{
  "num_hidden_layers": 9,
  "hidden_size": 384,
  "d_shared_expert": 192,
  "moe_layers": [0, 1, 2, 3, 4, 5, 6, 7, 8],
  "router_score": "sigmoid",
  "routed_scale": 1.0,
  "norm": "rmsnorm",
  "tie_word_embeddings": false,
  "optimizer": "soap_variant",
  "beta1": 0.95,
  "beta2": 0.95,
  "max_seq_len": 1024
}
Below are experts of layer 2 (counted from 0) of a mixture-of-experts language model. Rows are named router (the router's row for the expert), gate (a neuron's input weights, with its number), up (a neuron's input weights, with its number) and show model dimensions 192-287. Each number is 500 + 25 x the weight over its row's rms, rounded and kept within 0 to 999. Numbers have three digits each.
After each expert's rows: a language model's description of what the expert responds to. This comes from a sample of Wikipedia text that the model never trained on.

# expert 44
router:488476515544500485485510490526499506522526549518517541491479477543517460528506518471496460460522475454503502469510488501458464477480491468495502510516512511514478505540483495439497500532504477506543507477479484517523510451486573478484496514515489487500461531459535532530506514501492480529
gate0:531512515487493538476480525495486466470489511532515531500466492458516500556505541477496495534511507518514468463474495502494494491490540484507546497506498501516554538470541486506457502517512519472509526476531514473508497454477512486480460470523482481508493518512470534509502501511454511482
up0:491495468520512516521470534520477495478477514494535505499514494485496524501493465451525487497496495590487483460505469463494493476510516501498505509473505485491561516556431467514494477532507501489496495492521460504530531478478489488471556474505546486474472489509494523456503492541516490528
gate1:507501473478535502469513512501476474470501565494527533501511443509517527511506523500516493486498480532493497453480500511452461508555529486533484504541495494470480519530515455489537538499476482478508546471528494479496515454532487511472539489526501487523511541489498484527519499465505513513
up1:444452494475515502536475523459481497464542481484536492502532509476521500510467527521500541469537497513493559479485570513513492466518545519506484506511508491486487512522541479516522517479480540492461535485529508489484520486489445545503505513500528518478484464552534493481539505540496509515
gate2:460509490515482532492524497530549498487506485495506503519482496549484469503516466477465511519494500460514463505497484506484491445478504466519455490499508458515495541547486487500501510498481445506528499519508498504497508473502539489544490511542501487509517519457465500518451503491525484492
up2:513494517516498489514487556491530543507487487543562493458486527472499521523499496441511485518459488484526484505533496553505483465493521503522507509508476486485491539540504546474517481533471490504538569499523485520458489485525434513459489500511489488544552479518490488482467545516499499490
gate3:521479495481467508484512542520486479511499534512443535524519470507493534496492509521506524543562518520495449492489529483530508527506484483538527512472472512517486520554542497497504543514507506536493476460497525450526477451514557530529530514493501460503472492449435531517516463480438528509
up3:520491497504440461494525572488479500492513506462493484498501503437483513485484512504503498484508501497526459527450478563529451491529474513518493547523479487527532521514520547486468484523552478508516523541477495490484457483512475532469494498527462476478485499466489461487494507483479459514
gate4:470475479503484571501484471555495512488494511527527543551514477521468523471472472543504479481520547511540509482502470431506491483461505472487530509468523532495474515495534498564526549491508498551474481470528470546454509479451496482497466508502521476468482525507499565570494498529500532485
up4:515513482501488531533501470464494493485474516569526469485479486451493522463504463507480483494500482495517456529520491496495497498469472496468476502488494494484496496491506516450520468502484501487507469498480478489479471482479468456471509510501476513543537487489515486466476517526507531532
gate5:534502526459486546496536504494489502513475537561555487490512490454497496523557541503490431482516507481487519589517432502487449518487445490490515503456457486510504510553551515442521498500508495506518498469508518462505501521496504527506467495508470523510462504504538453488513511503467495513
up5:518475509467557522483488436519445513515501490488508510496496524530490506490463522543470485459545519538461502500491488473514497528479521469484492474435494525521489418523494491509495543545502501439538509520553499524445543499505480525498466557487503492506528510502544491496475507517494511502
gate6:531534489488469476493479530522473469521509515529483502532481481479485445519520492462484495489508532514478502538492493482477479472562440517493492491477495492506517480503508493479489493510501521483464494481515546522496509506440501483494529453531501477521499519472529474478504540520439453489
up6:533535502503534432485541542473496459478511540486528508560482483527511506517518534513491491493518502519480536511496514552493522464467527505453489527484490517479502501487511463464495465501497535499524475515537460507478525488524531481501492466493506528549489526522475515461454466517478497554
gate7:521476521512514465515510550501476519483482503502527530520516483481516513509504507516492485457529523517482477489497495495520487477510433444507518498522442510507442530547518504519521545500543502499517481509458501499513532498482500461524515526485495490469491501484499511457512496526456515494
up7:507495465468482539450522494529539535527535531503476488493479515480529543472472559541540505524498476507490521503475539531520487501496502506512492511480474505523466463506507530469484525528502527548489505516482493514501533498487498499557479490534496500513529545484479491530490495456497456482
gate8:508505501460498514479482503483531461534490518508504480527477565479542491505525541480524473486493477509483503510516460511496526538469483518500496487483519481476455463483493450490471544487526484527503505490497446481494532496524538460547512479504491474477494522488533500520472480510488443493
up8:495480464465516495485493539461519481493477480534503490560489531446470505502507516510522520505491480501481459491491497478488506533526534525531521489495520495462520505516539523462513512508529536527470511498523498502459480537518522520527552535520483483531490480467511493492494499514456428489
gate9:498515456528461523491517509492481474532488529531490568476496487518478475484535501508508492515476487506520480520478490533463472508497506510521542501478523544455531478524478479461506512521544484509540481489501518551510497544480529519497526490531479515530480502479551501482475479499497526486
up9:521496446497535510510498518486491478473457466555519518524506510510474497482513492496503451522560517481482522506500473491486505499431508509506489457486494505490485460451513528474473503525504484528513501530526510481533490508501494484542505478497525508463481526476491483524535501500525489455
gate10:510486492494517525487531535484497479509477475494477512519491501486495467473485411475493507491516504484484523474569496494507504529510453474539469514541497453491506469507485481475519533496475467471514503497469415481518512490489506455502505482490500450502529523492546493493517480474483503510
up10:484509478509543454531485533517488482548486504499463489539496496488483531518497521503525466500486511478509455521474487510508490521502492489516497487469518501516525533484513486467515475505563491529451538506485489508511446524491497502487512455495502435502535501534479487480519527477491477506
It responds to: Coordinates and table markup. Digits inside geographic coordinates, table separators and pipes, bullets, spaces before dates, and abbreviations such as UTC, km, Apr.

# expert 19
router:477503501512477510494519528543524472497470474568510511505520479537444437498530484539469469484489497499475522516513491459504489519503539486528548519458502516497538482489462499479512500503532486485509533444528503493498499504474490484532500481537470493542506483472521508463473519476527531466
gate0:489476484510531492493512495523505469509500499514536495490490501472497468513517488483511517500508489487570525473518497480496507495456522479444517499476544532484488515496524478532515487493516485476550462444522457497481491481468536527518512450477510538492521512478449491496499473530551492472
up0:520546492521488511501486462459511530498505509489469483494489476501503541492453512490510532507519512512463507498486534478508486492516494478510495508529481464511498512476477549482485494508514547516473501521498518479529514494489475466472466514516521497518480503478471488502472511517488491517
gate1:522473463475492489477512479494484514473484498507502506481495483499523489529489512507526452457516518455502532457479475491514489498464500489516492438511459452492551496508502500494491506488576437518516503524477456483511511503493495498533480505527506495508482547479527522512569511510478487494
up1:513506496459526518495499472443480548452525493526528495506495497533519579507520544501518517469486515481528514479501481514487535464492500438559474473500528462497474485495571490467490488579496478497466514497537494490455504540483499493488480502513517534524502529471463531500508496523491527459
gate2:500470520511516507477469527567471518494485525515468565515459473480541444507522506492534466515531509443516491483487461537506504527487484469497487504534535501459506523519516525484486481547473477522503495471511511514527495473494524497522473497547494447486472518504498474521488550495455505490
up2:502504505489501466501527512547527492529483460465486503495520507468528481479479468494493482549541493478535504504512566526516516540522501511512487555518498545496501564537468526507495512511503467491520479462517480524529501534505487496496507503530527523533512499514486463527507491509510496516
gate3:519531504471480520495487535505501487515488468480500514513467513511486514514523488506491497492447512477473483492502495483488510506523518526498501460502525547477512513517441439522504497519536520490501504491483468510504508498508497495522542473504460493511508497499504491501505544544478523478
up3:499512500492505528491452497505538446520515496475475495516478504459518476506534476490494514529483480496511485495509516428498515535536479497496538494514500539484541526487464485507522504500500491452490472504493506502492480468518472492540508528494518501495486504505492493487486506540514524475
gate4:539499512474523481464520515464504495504519531480508516532489509469541538518506530514510465542541517460462513509469488498545506473512482461507462451492493477535472511515524517458526499512506508527527503524491491455514504484536538511501494460519481427475509498485564511534480547483530456506
up4:508533543521470484496506518507481504558516473465474483472527500503500497434464442533458500545522457519511506533526505492509504498535543481482527545451513464530532485485469503572523482501485487458503503496516514483479496474490471509500490520508475529529508482503481499473471465504493533514
gate5:517503471468518494475490473485409495501499566438535533492496496466503550540471520494511470473540506531474509509499542521524534517488490489505467497529501566448486527477471448485475526495494511527537506496477490497513517498535486488500527472513475531508503501480492491507462527530484468513
up5:542488496476513522483536474500471477503460493465488517520488471501507498496459494478514494530557523474513482450476512503496499545509474495537496474522480489505480481538502515517493518508445465503494454502466490497511508511510511467547456495540530490524490547473530464509517496509529484539
gate6:502505505471514484521443451470486494543481504489516547489479481523487500488499495494497496503532504510504507476502519471496482496497517504504464492554465530508487542478460488475494577488543471484507486522479480470490532504539483509478448467491499519465482501478472498505538510505533495497
up6:514478487506487465456507509485457459451481465421521505488538479501495469509454529548530477454497523510494522513526466496501484520527518492502511526465492540471510477521476463523519539506494518513541545511507473512484498474469475504471504523499480473527505489487506444522524508514485528513
gate7:484499501439504470497492521509458460527486503500507483497464480453506455499496440508491532546520502506485531481492544474504492508500513503467495494472470489518534472496455535532540453507522479480485517490495497502465479510519489512522498491492460540478520493501503513492556494524495523501
up7:511519471495521562522452517484502487487488569445498500517426512458502483527489509477502507528536508512499503486480509517485523491482483508456480488505467504497504526513522510517510503520530446506516462479476500538534499440564488481515492509487433486515477520463480513508497503550505506512
gate8:504483484502531508502508463516518459487494490458543496527517471545528474490479529485527499466530517491453519508485552469488488455501510514511488483501532515481474476503520486505503556531498519510491491500494479492487516523503549490533554519498486487503467509520472457498494464547534480495
up8:490533500474492494544509491480481456495489473470514503504540500549495461495515466518492489491517501485484561497495511471498523482530484435477490485495521502519517439519462486501520534499507483446478495509466519483487494448532505503507567487533521514521499511510529467469539477503488504507
gate9:520497482468521453496496488522489520505479512499502527502465522542493444513490466489499469495516496527576465458537476506509451545505522479509489484477516523470529526517488509545461498508464486499510473486502493535516526483439452494512456483489527489489490510474489495501471473527491510502
up9:509488490523509545515489468542497526477487528498513518486515472459483508504495467493515464499501507472506520487505463526479491531483503464466503467529504521478484479502517516524454511528473499540505483549488491540511491502488506471462445448505493481455458516501509515514454493515490478516
gate10:511505487447503531500501453525515490479490499486525513512486497477551429482485489497508501499530515510526507471518481510518471494543513488531508528490501508464477467508479422534512548477458500494523541436506498535484509536504506504511522495548487523512478489506490414517454477504486467508
up10:501517518532472510515496543543524498496516491542474506495448517505521439466531462546475509542508472487466503529537482505540507541514497523534528530486519481537523463478524515551501487487499472488478488494513516495521474501525466525514480530496481502497518508528508517498473493481491531509
It responds to: Leading digits 2–9. First digit of a multi-digit number, mostly 2–9, in tables, years and measurements, as in 378 MHz, 3,062, 2nd leg.

# expert 24
router:520493505485505481498520501501517478510493512488542520473541487531524464550534524493498503489496470512501534515498480541444486460493502496511522471474510502472482523508479485449520493502518449510518540477517523522493516514478511515484535522582476516523495486462517481521527525515517520539
gate0:495431475521563531518482518499507475516477488504545555520505490496515483493482506496552499516585496482516474476481458511435500472522486505520522470488482546489517498514556486500486533504516515528458497510516483493521502512514516507524506471466490489441491521494480515535495459499524509530
up0:487475505449529518519508478480518468498503504503507509486500499524517535540488552467493506469447508520483487523426476523495477510465509528459491509526488481482435507478488475485483534498550535511514469495539492555486506547488496502507505516496518512520512506491433527485502517505535483409
gate1:516537487479526504479459488505459516474485505470456517516475466494551506521525511497525479495510523470498492482516528523493517490521488434448490475548462493480529492501475531524475484491476520520526477471439481514512542498483506469559505482527533507487477531493478526559477523494468460569
up1:530509504482518454530470548520494488499510507515465489527497491496492456487531526467502484487446488505507493503470540532454516483535514503524490485479486505497511509487569532487506459514526491463459522468508545474520489512477524466497510507515504516515515507494491504507474546489482537528
gate2:515494495480463517462541482495473495517483511519507469517520484502492484472486461511508490522520520474480483466464503466530533499494512477511512458518467503536524502481481493479483528493480483498545491539450504484524484490528530494496535484494482479506471508484508526511553534494499499488
up2:493493500442504499499523502457481474542506496439493505491520477497486536513486507496509487543550496549514546512496497505533499537502491513547515455497477536515533531531501463492536546502531480491519509516483475511489517508533478484505505513476495526494503492519478490486509518535483524455
gate3:504520513509492510561481479506541451484502545526494533487481512491547484473526480504515472500525513477501514505551451508467503503484503492505523510500468491504452474477486473493494541509484506523530487525488502496488431507507501501484449477465478463475513506485509507541459482478529513519
up3:488478471494501479477494491488496517511486478494508520502515501541484490536495515516501526476454484517528501507443522467494487494455493500502501488504492526473518486486551527487498486497534470480503477504470481511474546516439502547523534497479496538514508502473437482498525483513486494499
gate4:507500488550530510469532566520504468496478453498544481495505512491471517543550488492518490495475485491485503517458469493497476476485482524523523504457510510475451526515494535513463506489516484507543501504506489534496483498492507503509518511536480490560499502497462493536488485496477494521
up4:506516482512516596503471510527501515493479519539470521530500502472508503478528494495533480511480524496504478479494495484495481529461466499493484513558506501475463513500518484507464515530506514537487468485492469498541515486489515497535516474518542460489474515496498543516518440468489468493
gate5:492466490514543451516494544486473491516483485514467503505489476535526482479498515526511531528480539494482489506499519528498526538478496506523541501507503515512514507518484536507483451527486501487512478515478517440505538478507487492495493465474530491508515517507513483498465520518434506500
up5:493526520504467512496517452512503467518521518467480501487488476491506443460520492484472514503516513521530504498524493473525533508489503505520498541500502498503532520440472491531497501490481491456483492478531518508506480478505535521507491504498491515490485471486535478526488497468505502530
gate6:537511480509540525486499495526542491487488519501532518517470470493481471545523459498535443536510525482538495478537499514523541518482498495502498511495519485461526487496505489502477510524480476518523465455490498513533511471504491479503543490507485534491466528497510549527506481466495469453
up6:489477466497549473508504475497526510489489500523531506505484502516511461499578474497504515444454484511550494507570500498453485486495502514496520495509547496466493446455519480511482485487507499510510535492524491518501508528457509534500579487460513502487495486503517482516519463489504494522
gate7:486475484489515501526502511504515506494472515517502535499470463507513507514486445520504474516530515484467497500517501490490494543466506487501528483508486483456503475541427543491497513551520504569541452520472486501530494529487550467499452464496499514480497513496510526505535487538487483507
up7:475491494534473510495528503512492541500491476536521514493516521538499497488503520519507480453468477497500468511502495486489471487501501488530510496492509541497488485473530481496487530500513501505471514509491475525471509527439431493491457513547506478545491487509480487503481454430534493442
gate8:554522501493507503502552459485539480500502477483438534498451492503518501520537469510490505564497492521510504510527526503527491515507485461457515485510502505471487510466493554481491510469515489485515519475491517577502535494455492467561479493506549481464490500479531505492513496512445513443
up8:530509498442460462507533455510467514515497516517498476484549489502512495505515494551481528509486479525535494504548532505513504507462486536515530534491515495487546483541481492459510461474480509458512509431509530487500483520521497491485524513503517507493511510488525491503503506535487505454
gate9:541495509477496540483472461524505462475498541490489510510559460497523462497541469483489485551485524526520486469483526505561500525438474507519512504527503518493487497529516492501490510528476486503517469442532502496511490479500488509524513521505530501460469505470492522527512513524524519486
up9:505531532497464489454470491470509499512528511468496497475510508447478528488529526469468511503503480555511546518464524512502504468547523481506509478474481510523534524486479482468534503496511515504471529472540527497473504513523504498535515499489517534474502464517524490491506523534519532453
gate10:486504508544488461472519502476466469489501449501551476494450496486502547519479522528494493480495492499458519522502445479506494494509506536537506488470486501512502517484511494509521531494510479483547530492511492486493493522488492531490460494514444486530504498506437500506527538523442499470
up10:496549498460473481491505486507480522499507535513495494494561475491507507490529528510478507502496499524536474483533517479506511507487509496489460523529478484497537482515520537501515486477446491521521513456491542476502459504500507470478419466513567504490482492481529508489504529477549505501
It responds to: Year digits. Inner digits of years like 19'8'0 or 18'6'7 in dates and ranges, plus words like war and present in career contexts.

# expert 37
router:517502478477509494503518493546501500551460473518529528483469513519489469531503497506490467501529458483545512500528467507470508490500531499500504496494479540516482512486503510498472554551501491493495475513481492499523493486524524473528501475544468482536491557474491470466504517492519486489
gate0:512506478510517435437559489495516520563509472486508470476518496541493522506517486475509506457468485508563493546492550501505525444498520467457506474517505530500504513490492499460520513517505488575552496478481521498490513467479461567502463498483487499491533449483470506522482490462506519502
up0:492491493491496542477509495512508498529455507482518489547510513508518456495484441515525473488505487456476481522496493533494487524511514512512503455428516468487503496498487475557477508476519500481498501483479461511502477504480499501517483518490541462442535486491509468506526484511473469499
gate1:470508492512500484452464481529538476488499509551496539479452488511462483472500484503540495497517482520512530497483486487441498496467481471525491519530479442457509510499489521504478519540515514443491536481486552501469514484498502416515508524522502519466516478486535518485504502486520507504
up1:530517504476511495514515535431499476480517513506474494479542512473502520462515510537506495511478533514485522551493505505509478507486470490439511536504507481527496484527506505487488475520500471547530494520502481499516476472464511483522508520525483473493537558510475491503484516482457485466
gate2:490536502474534484526513517458486484505513499521571545514522518524476502490501486503502481478495497490474529510532450489507479477496531453482506505502527490548486443539463484506486526504513482486469520531486504462508511506489496495514519477489472470478459531509476474497467510532500500493
up2:524551499494507505478486502492549516491493486487488491456495504442511501527487465496502474524498523490442524551485524475537479508511518545476481483500496497538529527487461505464481469515502505483467475534550514504477469495550479488541516468493489500479514531487500477509510482496495527483
gate3:492494497499522440543485516456483486528486519522472531474466502492465544522514501512467493473480497504497503549514493501486528498537434507535503474479497515491497481497495475463491470490488512510508523485494548460484459519521494542497497501477487435524519479517544534501446505469531450499
up3:486486513510502494482534534500468526482530525547511474555529512528536529473503463439462482500510516496519489488502451518512503466506522497514485495526516489512479494478478447469471539538520484471501524515504507534506505534512521496552497482502487501523483502494520537485511500498520527523
gate4:495494516512526479499490457518525511498517510542519520524499507499511456476518529514462503509510472477469505505491482483482486529441482454526495511550495511468500445533496469515434547498497489517501515530520477506511489504500513439536507515532521513469454506490497521488498473500504481493
up4:536503490513493490526521514488512502468499486469500495499499502503515558457500502523493487492495541485522467504479471455513485505496497494445487499435520503519546486528495465516528499433501464488507504496536500486495499497500481521488487522470488505532493527473527483519499487519518523543
gate5:493507497509477495472510488462535518523521502480504478472535489478496473543533508515523480492497501487502514507466496488448507511490489481518492502474512505476529457490495528483504514507546475475523496479540495522518485495483512460504456471529496489516503503490515442527475518515506506451
up5:474510491476454511545549522487543505502525516520520491523513511533489558517478505476481552484494532530505533484460520494504524511476482547483508464507495531466518469503504446473552503494562488507525510446494518494488486528499526491482486541495532484548532496486524500497480489447491499514
gate6:474508505521484466485522528456475511486477499550513512504545553499468509474520481525504508451521534544515480520456454533474468464483467508530462504495532450488501536511495498486501479499509520512530471479486530500474449512510495480478531470539490490536491502472475485529492535521524483521
up6:450481486493506493486518519487478476464508506526499519499514476508484485492494468566450476488499511536474523515516500515523487493486472497454479449507486449543544564536486520515458528493500496528499486495533470460496514458511506506518489499490508471528529441494498509509513503490489492488
gate7:481465491505451467503513459478524488469481507513469499484501483545504513556415505462494509473526486489514479509493519538460463515512459543480500511509528520504490432502549478511478489483477480505526474515484467539486517482472539482503469512519491502562503491496533517525559473513490486516
up7:499514486537491478531481550463465491526482498499495478480467468510462511561487520506484534483534528504492518511482495491514480500554505535481510487467473510534522481480467485527487493480540535428499538493522491483463533485475470566499531475479517526501539530507478510486463478525470502534
gate8:483502532479520517490478490528504459451516492559464477549463529528543428516519505545515458487510485504526493537517521518533500523464499494496509477452530495498458475514521481506511531460461512497544506527512492479477511491460526495527504516504501484485460527510476500521536514506498467526
up8:507476521470511486459506479482518524537570502480471485502500467458467539480443480499541486494505525500468458494453493488495507502489483479516500578521456470475561522450484471490513475509499519513513476513506511533508484480532491468512452504531498502500489529477511549515489568512526517478
gate9:447458496496502532490499472486471501494479549519467501450514517489475507482520486477493501491493483480490475467472513530507517461498512499547490476521532499527534498489518507556507455512530470495465492533486499490482481447507463470497513521505532533448480481489482488529484529550488511523
up9:519488510499514489492514480482515468463529482527463483462534513480501502509511496465457496512524535544512508477479509475556498469524539542518518480513545519508481502507461470542469544501504479487516509519555522483517500492514523454528493505493465546493487515475531547495516523491488534501
gate10:508503441501488541537584514503496494473429539523488510534507503522493498509535498546501509486495509527545469488475512516490497533478478476506507493493520508459507515501585460520451503502507484510499476505515500498447465534500524513494512494497454476524507489484483494502531528517479537519
up10:483558517469524487486469535500469503501524479552519492448482542481485457489476536470489496474468554539515556492468517459492484467550528528478457462491533496535532496474536488500512509474479474504477540519517498475439520510517479462441467515474511470499537483466555508488505473547485486511
It responds to: Quotation marks and apostrophes. Opening and closing quotation marks and apostrophes around song, album and work titles, plus brackets and dollar signs.

# expert 25
router:495476502525492542486509496506505476495522529527472514482490469459487470484514502472528449493448478501540539496491428530401496519485542487505526513519472504471460495485512506500506526513501486534491496481505515487515500520545508492506520475530540526505461533485464566473458479521565484506
gate0:527513482470534501502482437489494526471491546492510498484485491470540453497494504492530523491516505517552464491481496482533511500463475492452522526523492502455480517524540516505460493513456524470486546498477517467494496442488504467448533468526488519509474487473518491527494470524477480556
up0:498520499497497513492499476476483527492512510452519499486551497551477524512509526500452524483496488500530496501558557487518475483478509515544501468497516538515527501515462457470514508488482500502526505483499479459496496531488507524479469544495520506545478503465476520493501509513482498501
gate1:500564478481495455510474510456475471451470519484489526525497493500523514499524499454499517470499506470541465518504538495498478495477473472529458476480496509457526522528516484477509501498505459508494493502482502477507484517488485496540519519503505479546507541513492479495512511557502547509
up1:499468476520500437482508529495474449467484451561524496501495463457535485510526502513534490488485507451512504502497465503529498499482484509525507505521527456532525513481524531503493483479509488559496520456499466459524530509493500506511485452492498497484514499528504541506511513475535456504
gate2:536503513487536499510540496511509526511501543510516516499483474493494508514492525406510539520502536498517461470492510503528494447459480512516466510517512483520515519514494495474520513499500478511509531494470529469553527494506535477523488482494479488561483490466498518509492530545506505540
up2:482502488511512466495493506498499503484479476552499504526438494495568485497539523556497447507477518466469494508480490484504461487461472491525505514544496472521435505472492525477446472514528503550510475468461482512530523524468510470522461532526473486484515527532498506505478510486475511467
gate3:492458490511540460488483496528497538484502506572516498497482520496495540527567533462525462486528504465533543493538470470507511485458510498524479520527504474502437507482498501469464537486492478537500508502498481504509502542502508511445512504493502514495494519506456544519512537486527509498
up3:526562512505497493546547528520482450504489481510484502531514508460515472504486501511518480520504515481492500523482514503514509514492491481460509521474508493504498482550500557495480488487470502493548493522490438460500506457484531472502505481530491450505505508499541468503505493457437477541
gate4:480500475480515468491508446439469498532505473490512482500510494469467481490504561509503487465477508498495476501490504460491507484527525491535459503492488520517504535468522503452512528494504499515485491508499462483460523528485483490563473496501529530503529500466449485491508517479506505480
up4:495483483468509490491542534520515491472488518510500493539463443554520523491524506483516477506490514506501479466496519452482438514464491515502502517450489494465538501480486479479494498514473490486490495474481498526512521552464522507510524492513473482502485510518512455507513492464510493490
gate5:519496490467516508480496491469480433467498520525501507505502542517504466506448526485542481479503526519459477480481464486491488529491505520541509496489470492487547498511491471495521539509499500486483503499483485554495500496526474505539516494506527493510495508501476507510441506453530478520
up5:515494524503477535505496485495543515524508553497464477483482508521465491462482498524498484544511480517516468491489513527503558503492505485517525495494487445470487511480541458553492534483462523477450478484561532468505463520510463511540499561498516494441493493519487560489515451517560544506
gate6:514540478509498498483477500497465446526483493508501503527482484510489503505453480443501497519482519511522500502496519481486506471519497466536504435570502511477519466519442499471487503511496516496525529504518533506515513500483489515444475424485519488553474457506495503516510491552504479476
up6:489506500520486540504485466484508452507512511489466475472510535470452460497450488467501541487497481531515534488483481509490497508511529493534518475502501489495540430484499515510512535474493517478510530528537472537457535469520453539468486501485500545454508479478465483494492465512521483508
gate7:495472510486526502475441533498536565507481499501524508491443533540501534490513478496486512545496506500465510518492528512470473477524500493522498485484554422484494541497463500525526486512566515500490514488524524442523477498490501485550515486503477516513490505507510504493494516503523505472
up7:508494498508497495523462453469491493544514591470494455496554453502465498511460478511495487517494498527494477500493471468523498491520524508523497484502495528538540513467547504502517513489497468443451453453520525445469514467536506507498491491488503532520529518460474523498493485508505491489
gate8:509536495510507476478515524560465504477487565511521525521486512471536481508497532477489508510516511499534529502494524485507483482506459527476512519516525502489490506519520482490521512547483438476505501477493510509513496468529516496496480474508481490548488529490506504527480525511517476535
up8:507519476482486510516499425472456506504476486484526530500535475548504497524490474490511485473521504490511477466540498482521490485473479474530478440483470533486511493533457454506444557504513485516523505500480468506486535486463490505516492515533484441498473520460468470541523501483478511505
gate9:489518498504521511489532531512500544486521485493506485492503556529523533469510496459519500521511500494492456504522470483499555509494513477530484538495490456518519556523525553510526542486491501547507506490510482517497483537513490525541484511526522511546494532503500500507481529486553515475
up9:525507518465496470521501444469499453490499514520493491514529500512501430481480482509481448455499505505499519498490490545507513511524514512485523503490477491490466442494454485466511518483462488469500524495505491512521481485490499495539539511506511489493497500514540488492507485483507497515
gate10:481466501497539473450497497476471443479481484461526493481483497511481491532490502480502522519547537486483542483517479527511478455521521495509495477455503474532523483505453541515530484506522476514536488488500518459510519461525502497465527462493454506486482512481525497512473532493506506551
up10:506516518534496440490508505481474500495511472506482498493536489503501505509515527539517468531494495494539521499515464534499479507501501533503516551500484485511415470462548549468530498512502523523507519501493507490492490524491486537474451449460540500496559499526486536490499485480508525508
It responds to: Leading digit 1 or 2. First digit 1 or 2 opening years and larger numbers, often after a parenthesis or dash, as in (1978 film), 2019–, 157.7.

# expert 42
router:461517463489477497463482492547452547506464551514542503523494501503464479472529488506551492467482476500500491495480484524451506482505501493508503530485553498455478503501481505497477463521544480510519522509519489513492499461517543476500512497570520516526482492461485540491470502531524494502
gate0:490513527487455472499547504485500521481504519539486479499502517529503494513461535540456443503530514482529490505475537494505507488513475504517495467498502472491507522492526536523443514515486467524498514526495508482517460478476466510501488506519438515487476520494490477501530496473526468494
up0:515535494514444498510503521514460526499467497492453494543476483503467516495494474496466525519471513496509487503512474514526506492509489502470500498462520509506505506537481532504498481494514498533475510480493517493472468430484506511507487507462510484541502486496534503458511417509488481519
gate1:539489491466515518440515491461502491531528522499524518489538485501509443488461472506480482471497532489490516485523516506476478543515479507449522479455501507505458441527515504502526510499495528476509506501516512521532504497470516510496488500514565490491504480485537549457464443510495527506
up1:482573469562498476504458519507498497520472482510514499451485456472511497509481503485560511475488512503520497484496464488520516468477495492517520501511487506456525539437482461484447518500507511521543487488469454501467522502506456498483517491496464513500496494498506451506510543541452480512
gate2:527489477482488534480475483461512516486498501496482505516471493502475467483478446504486481501543509514534490473465493446492503532503502501544544463460522465534547535493513539512528512487565426484476480500523468511495459468514563446522526529493474494491488517464503487522502484535491535521
up2:514494468488466517482509479493488569497491506495463495497497471500479500499502491498515527483508503548490518464469492496502487491496506518499498485478534442494521535486479549472502469483558498485509500513445503469465453486492481535506528494509486468498532525461477483523461489523501555498
gate3:527515497478510513518468512491524520554489493474532496517497498466489478484485494465494457583504514503528522508504512498492513546524503460485490506508500526492460509475530491511551525524516502487473511432525523513519518499514457439516496477513540511471506491494505499501541513515487482459
up3:507529502550496485471484538495527460454526532494477493446472505497498474498482511462484486528533498526502484504521466487507510509489489527567524541496495470516499517461502522477497511511481502555527536433513463492527432493480504478504473489482454492478504491505484515497549569496531515481
gate4:498540524509546516505486502512507532491498487486551496538482485491491481500542510491520501501533509491482465456459493523484496538502499518486476532544519501500416511501509493498505514490502511529472493488520565481494487504517514467486535481505476505484532455505533484485537508540513508480
up4:446526527467546527530523481493511539504505508502535479523521514454488525503498555473501496491494514485453485493467502487476511504473493538517503514495500458520482518500515518468519480492546505532462482536497529445452490504515524451485491499487529474457531489497526503500482544536489493518
gate5:513484494508466449470477570491514478493511509487531542448546504520481487468516463463497487437478479501528516494560495490478505510518510500505526531495519485475527496495497520551475480500483485482511478515559465519520565504451485477483526479490558495528460499476503483484505462488511500520
up5:466474485518458505512515494506494536514479486517488499523477475508508501545485513468529525501507528548523504467515482537487510485483482546477453500499486514516535514475538471455488540457491534505539516557462498492504496494482515563473463445504464471501532489490496464495500501515474498537
gate6:511488491513531504553449501505497495525455455457520525467504493511473471508511451474522495469495476531564465472499505466445512507513497511502467510521478534519518457506532407508506512475490472477527509493459485525481499517440511519468519468453471471540465491498505520484493489520488526502
up6:485509456498532529502471492506513529490465475502523526524488490503529495488519478482471479493485498490510462441542485478449497486468504491517449464500498497492510488508512480499520546475493504487481495497443533513487485547467499531497488472480509503501484525493459549490470465544471514481
gate7:489507502576483535457544533506475493569468515528556503500515504488477500499485532449524488510507524528506527531482502510488470470485508469527563459502495518557490527524536498492497499526525480508513527541515516478530500496525531469444521459496494496493507506476497480492551525553471523454
up7:474553519487549493487502494487487493527503464468520492507509510486487511484527516551538515505470481529470489524483477495506519473481523520507430531473512511529470518504484455477525489484491535500485502486527499480519454447513522524493483512532508499494503464517505493497460498526529482518
gate8:487453498503544478502458539474485495500517448499517531499473528495503520492524525527552497466506517512520519539478509491504507476485510525513483477453489534505517555532488490524539485534483465496518472482467557542503481541547480491487485556505527495482523540492496524495476518525516533490
up8:519436522514498497493468515491525542492518475497529471489543576472511470481506471485498503480480482554504501511493558522497501492500496479513479465471509496540531516521505486525483520504506477510478465492510529495527502571534489484559518512506516489476486491511511540497459522497515478480
gate9:509483456484515481506520539491495477514499523498534516523502475503493476511469496504491490466502516536453546511474525485452509476517503479515495506466483513515495496504521483476536491477510517469488510524521518471551497489554518507467522471473476483494536515473481528487488558495494527472
up9:492469496509528460478499542521512549472533505503521490501502557496538508502511518477484514508514466481509464496445510499535478459456560503511460492487517506486491498487526510515481461505534509469512483542544466532498545555487533504466519471476505534531507510494476495551525473539490510471
gate10:488506531514487532475502470527511529490482507530511478460509471502498499512517492480489498529502470485488506503517507528488501504491529511545514498540522516484488526494500508462490515504505477481529513456529490478472491497490559488477517495512472501529497526497485504525514541493518540474
up10:495543531477508499504515517518518465522425454485496517480441489517498485489502466505520509513473489485522479502506486492507481531531482478516507476472502487481552522516465536480456488479485576520502489514484493481488506488457457538493480483534541482523541488511543484477481508490509482533
It responds to: List dashes and hyphens. Hyphens, en dashes, bullets and pipes opening list lines or joining scores, years, ISBNs and compounds like daughter-in-law.